config = dict(
    n_layer=11,
    d_model=160,
    n_experts=192,
    experts_per_token=6,
    d_expert=64,
    d_shared_expert=0,
    activation='swiglu',
    moe_layers=[0, 1, 2, 3, 4, 5, 6, 7, 8, 9, 10],
    router_score='sigmoid',
    normalize_top_k=True,
    routed_scale=2.45,
    balance_loss=0.00073,
    balance_bias=True,
    init_std_router=0.0306,
    lr_router=0.00157,
    vocab_size=4096,
    norm='rmsnorm',
    norm_eps=1e-06,
    tie_embeddings=True,
    optimizer='muon_variant',
    lr=0.0083,
    beta1=0.9,
    grad_clip=0.5,
    batch_tokens=65536,
    seq_len=1024,
    train_tokens=479600000,
    steps=7319,
    dataset='wikipedia_en',
)
Below are experts of layer 3 (counted from 0) of a mixture-of-experts language model. Rows are named router (the router's row for the expert) and show model dimensions 80-159. Each number is 500 + 25 x the weight over its row's rms, rounded and kept within 0 to 999. Numbers have three digits each.
After each expert's rows: a language model's description of what the expert responds to. This comes from a sample of Wikipedia text that the model never trained on.

# expert 49
router:483504499488495468497476479529502504488509453476468494499542548529516486496522490488472496531478512488499522510491481501522511487495542466523512430447495478502495467494496514513523518503509506476513512529488567474436480496512513496435486509
What it handles: Politics and government words. Nouns and word stems about government, law and war, such as government, Act, Minister, law, elect, plus pieces like cast and rest.

# expert 42
router:470534521516532496504498463489477480531485493482460504449492523532514448509492497500536469526459447504510527533514476503485475476437484485481542472488525541525504504501535540510481498478518515464501522552521509477504522483534503492500468498
What it handles: Table separators and scores. Pipes, spaces, semicolons, dashes and plus signs separating numbers in sports statistics and results tables, such as 0–0, 28; −8.

# expert 3
router:447559453517521483526467486521510524510501494495485479471546523496516484451490451508534490503464483516527560503528498525496493460476503483536510467493486490563498483491546516484550540519509511466472488505491530480478513475531472515467482504
What it handles: Word-final fragments. Word-final pieces completing common nouns, like y in treaty/lawyer and ion in Espionage/Legion; also of, for, election-table cells.

# expert 28
router:495515499512484476516449488498505496491517472479476480492499500527498505472490472509477456494479499480458504495477492505503537495465490513463493460442520509514480405533523480542509536545529549499487523546514501495502511477523518458480494494
What it handles: Common nouns, verbs, pronouns. Content words and object pronouns ending a phrase: run, runway, played, made, recorded, Arena, Street, series, them, it, squad.

# expert 5
router:482509477538531480520498483471531534493446475487469509501521500515457484475523505432512495537461466500477530512515490469518480490487528516530508476503527490507490476526518507517511532503499494487513512530522498485493521487529502499490473461
What it handles: Mid-word "ar"/"ap" pieces. Word-internal fragments after a consonant, mostly ar and ap in names and nouns, such as Natarajan, clarinet, rear, laps.

# expert 40
router:486508520514536493473494470515500485481505461492466502468523556512493516497496501488499428515450438483488528493496529481556529475531502494507498462489500500507508484482494549493559506555508513475504476539516518495434529492535512480510492489
What it handles: Closing brackets and quotes. Closing parentheses and quotation marks ending titles or table cells, like "Rio" (US single remix), plus Peak in chart-table headers.

# expert 22
router:477537509514533483496419488485497506514467486483509534460482497504493451449495532517524491510429506448485529521481485484519513490508468506550522485503504526541519505502494520515520524558514511495505477483502551485478504497569475528485468462
What it handles: Locative/genitive prepositions. Prepositions of, in, at, on, for after nouns, linking to places, institutions or groups: Department of, silver at the, year in the.

# expert 18
router:460499499506514488484515457484502539499498482458508502486510512472526502515494456443509492476492496535490525495489458476507527448509511477449537489467518520490483469507530531511537501488533553447503491522486567475510498490533506509477475477
What it handles: Verb and noun stems. Word-initial stems awaiting a suffix, such as appear, mov, pass, result, fin, tri, and fragments like iss in missing or Serenissima.

# expert 59
router:494511503546486472477506466481521479520533482498451485466479520528532468467497470492489517512465461484505537526520498481484464503465503502517542481510545542509535485490513517496507513497562489480512498511508530486499550478537485492504498502
What it handles: Table cell separators. Pipe separators and line breaks between cells in Markdown tables of election results, aircraft, awards and sports statistics.

# expert 57
router:469510496497538469482508505502505545486482460487507477471503511514561484495537495502483470512499458454516496492508524504484486452489522507494537483492512512559476467458485558498514527513560512501518446496488539524468499497537543524495488491
What it handles: Latinate suffixes. Latinate mid-word and suffix pieces like ive, us, vent, ional, ate in selective, preventing, Caucus, conceptual, Laureate.

# expert 38
router:459513526518474465478483476508495477479501457495486496493515534505511453510542506481493491506491478498505529496495486485513530478504528496536538501447496501499528470502529547512539484511493529457484454505491538488483523492543484479471473500
What it handles: Word pieces after capitals. Second pieces of words and names after an initial letter, such as H(ux)ley, L(ittle), V(iet)nam, plus High, Middle, Public, primary.

# expert 62
router:473505494532459460444472470510529499509508467436452488446471534509514507514517502456470467500472484502490529518495512463514509468493527506505513470460533487517504441503499499532514549531528497467488467516499495504497540463520460495485512460
What it handles: Place-name parts. Geographic and institutional name words and suffixes, such as City, University, County, School, North, and -ton, -ford, -ley endings.

# expert 39
router:514496527512505484516478470530518492508524426465479528500522489523510505499502492497517479535487488517477535494459449483464538495501457442516523498442534505497453437505508504499532538520543513485518493517512549503458528529555531484483501506
What it handles: Past-tense endings. Past-tense and participle endings -ed, -ated, -ted and whole participles after was/were, like listened, Preceded, restricted, used.

# expert 21
router:516499504504492490495429472492453492526490491493468512497511535520505524493517514490489492540464496521482519495499511516520484487464485497454535492465525501485496483508520491480523513488547488511463481537499504492478510519552488513498477463
What it handles: Single consonant pieces. Single-letter pieces inside words, mostly plural s (heirs, brothers), plus v, g, w, j in foreign names like Latvian, Glasgow.

# expert 0
router:465536560569540492505463480486485491518540498467460491460530489515518497472502511490472542528465509484503520505517528472547503446481497462503524482518475510502500487485518508530557500531553530479479480507498545494486552493518495491484478471
What it handles: Section headings, line breaks. Wiki heading markers like == and ===, line breaks, table divider rows, and words inside headings such as Etymology, Production, tracks.

# expert 58
router:457473513529483461492492503523490497487549452443500509489494499506508514529485495478491484543467487458484532495498502468483506513475509516515519481524505530523462490487528510512550555539506524483473510501504526457482514514482453490473470546
What it handles: Foreign-name letters. Inner letters of foreign, often Slavic or Spanish names and words, especially o, z, ov, ell: Navalmanzano, Jimenez, Wlassow, road.

# expert 17
router:503513506529528459482503482509495494499497482471452509468491499490473466507533490509516491552478520479502527497486503498542486460469513456502519480488483501519450469459517546531530541555528533513503498490502539515496525501501514518485490493
What it handles: Word-initial prefix pieces. First piece of a longer word, often a Latin prefix, plus list-start hyphens, such as sc in Skyscrapers, Pro, sub, inter.

# expert 47
router:466496500499482503528432498511500490534536466488516519466533506507475537455473508483525508539455488500505515487509468528510465476480516441496504508475498528525474477471530497469544489497523536485493506505491509479469514471538513482495485529
What it handles: Letters f and r. Single f or r pieces inside names and words, such as Mayfair, Frankfurt, Fyodor, plus War in world-war mentions.

# expert 37
router:471514504536502492520505461491488498507492461488512470480519487532497465485558507508486504496482437489515528519509508478520504499486517453492503520449532539507509496509522546506527549495534524495497459537541507474507479487515526480484487509
What it handles: Quantifiers and negation. Quantity and negation words after a verb or preposition, such as one, two, first, not, all, several, some, more.

# expert 16
router:484511492531478529528454488523450489515500473435448511456508511519528510512536525486486522523518466485505560502478510528529530504465547467469549488526510526505511460485509525471507524508521473466475496485518542518483471493521498477462513480
What it handles: Year digits. Digits inside numbers, chiefly the second digit of years after 1 (19|62, 18|46), plus "ice" in twice and "originally".

# expert 14
router:489530492508499489481500502480468504511509458440443542472474504507502504497538511476516468520460481477494535551526503497484507431469496486497525493508487526511498480477523494524539521513504508505469484508504487466486491523533435516488467511
What it handles: C-word pieces and table cells. Word pieces with c inside names and words, such as Produc(c)iones, rec, acc, conc; also blank spaces between table pipes.

# expert 9
router:499510533501526466510467464481476491519531446499458542477518513547483504510496463485500483509494494501496541478474494500485500479510477488502501522452534537484495414482527515499535556523518540487508488501517541466487499493565482480477466462
What it handles: Verb stems after auxiliaries. Verb stems or participles after was/is/were, often awaiting -ed, such as released, used, found, lo-ad-ed; also ad inside names.

# expert 25
router:488507457536544515501452498504469481491489461463470491472500502543513485489517513474522505522467489509493527485511486495518516501480516488531491490494515493520485479453536536487518543507500496504538522518491511522460521481495529489472477481
What it handles: B-containing word pieces. Word-initial or inner fragments with b or similar consonants, such as amb in Vilcabamba, ab in aboard, Bur, ob in global.

# expert 41
router:497504511484511498515474461517485465513501495492474526479498522509519504506513496500447499527472503522499518490496517491524515436482490492475528479483516524501480468455528529506529512522568534473507530486544535512499515467532513485481479505
What it handles: Year digits and months. Final digits of years in dates and infobox Founded/Built fields, such as 2009, 1926, plus month names and it.

# expert 11
router:461522518556518482498500486519480525511515459505481516487488552525487460480501495478493480523412507500509528475524495508544486463493547483481516494508512493527490471510513515512497509547507514483480526503518504523521531510566525510476494500
What it handles: Letter p pieces. Single p or P pieces and p-syllables inside words, often Latin taxon names or prefixes, such as Brachypelma, Diptera, widespread, Sup.

# expert 63
router:470522504490521469458488506511472532514520456496489520496522524511513487461499499447493484547491473528483548503510494499497491461471474493491509495465494493504480472491499521483505515516526506488486487528494522504476488494519461500468459489
What it handles: Pieces in coordinate text. Word pieces like iv, est, W, v, qu in names and words, like Kivulu, golf, Oranjestad, near coordinates and degree symbols.

# expert 52
router:494489505526526492502434479507468512456485472468480523490496532508524475504523490499504463529419461486468570524507511479524481494478464521526503463459491490495488473513511521514518555515506524471503509545512485483500510499538521534480501548
What it handles: Table-cell spaces. Space tokens after pipes in wiki tables, in empty cells or before numbers, as in | 2024 | or | 0–3 |.

# expert 7
router:502477493511482503483471448508466506512486456491462514490530506488514500482499515464487499525477443500514540515483498470490508508507529487496495511449501484496504434461505544540528532518561539504498496533492538465466527476510512516484457541
What it handles: Awards and national titles. Capitalized name words in awards, sports medals and organizations, such as World, National, Gold, Air, Award, plus table pipes.

# expert 29
router:479524506517552495490408483467501503522469482494495490491509504516472481461512508508513493499441484463507525516504488511528500505509490516513524492488501522524513502488499512481511513475499496481531485495519543474476489489552447513493434487
What it handles: Of after nouns. Mostly of, sometimes the, after a noun in place names, institutions and lists, such as Straits of Malacca, University of, List of.

# expert 30
router:484506513522498470469493453503477487513537472489479474498511520496481482490475508503466470525467438470472538503526503479510523483515499455494516476517498517533507483475507510504579513543552517452505491527521508501461513510514509480515510458
What it handles: Closing punctuation. Closing parentheses, semicolons, commas, quotes and brackets ending list items, years in parentheses or infobox fields, as in (1952), Virtual: 15;.

# expert 55
router:493459494519457472495487482518484532518458450490482476482519528511532498517522463513507479490479471517513523512517512473527502492456524470521521515507474490511501467523529534479547519510521518505497491494539481501490496471511476531518476521
What it handles: Coordinating conjunctions. Conjunctions joining list items or alternatives, mainly and, or, but, ampersand and slash, as in gun or sniper rifle.

# expert 31
router:495511513524492460514439503479477482514504464445521504484499486499496479491540514499482486498447469504496499490471459484515499501430521465497514481497523498543519492489521530540510515521493539468498513532517522471461498484561498504463489519
What it handles: Possessive apostrophes, gendered nouns. Apostrophes in possessives and contractions like Punch's or doesn't, plus nouns such as women, men, people, show, Over.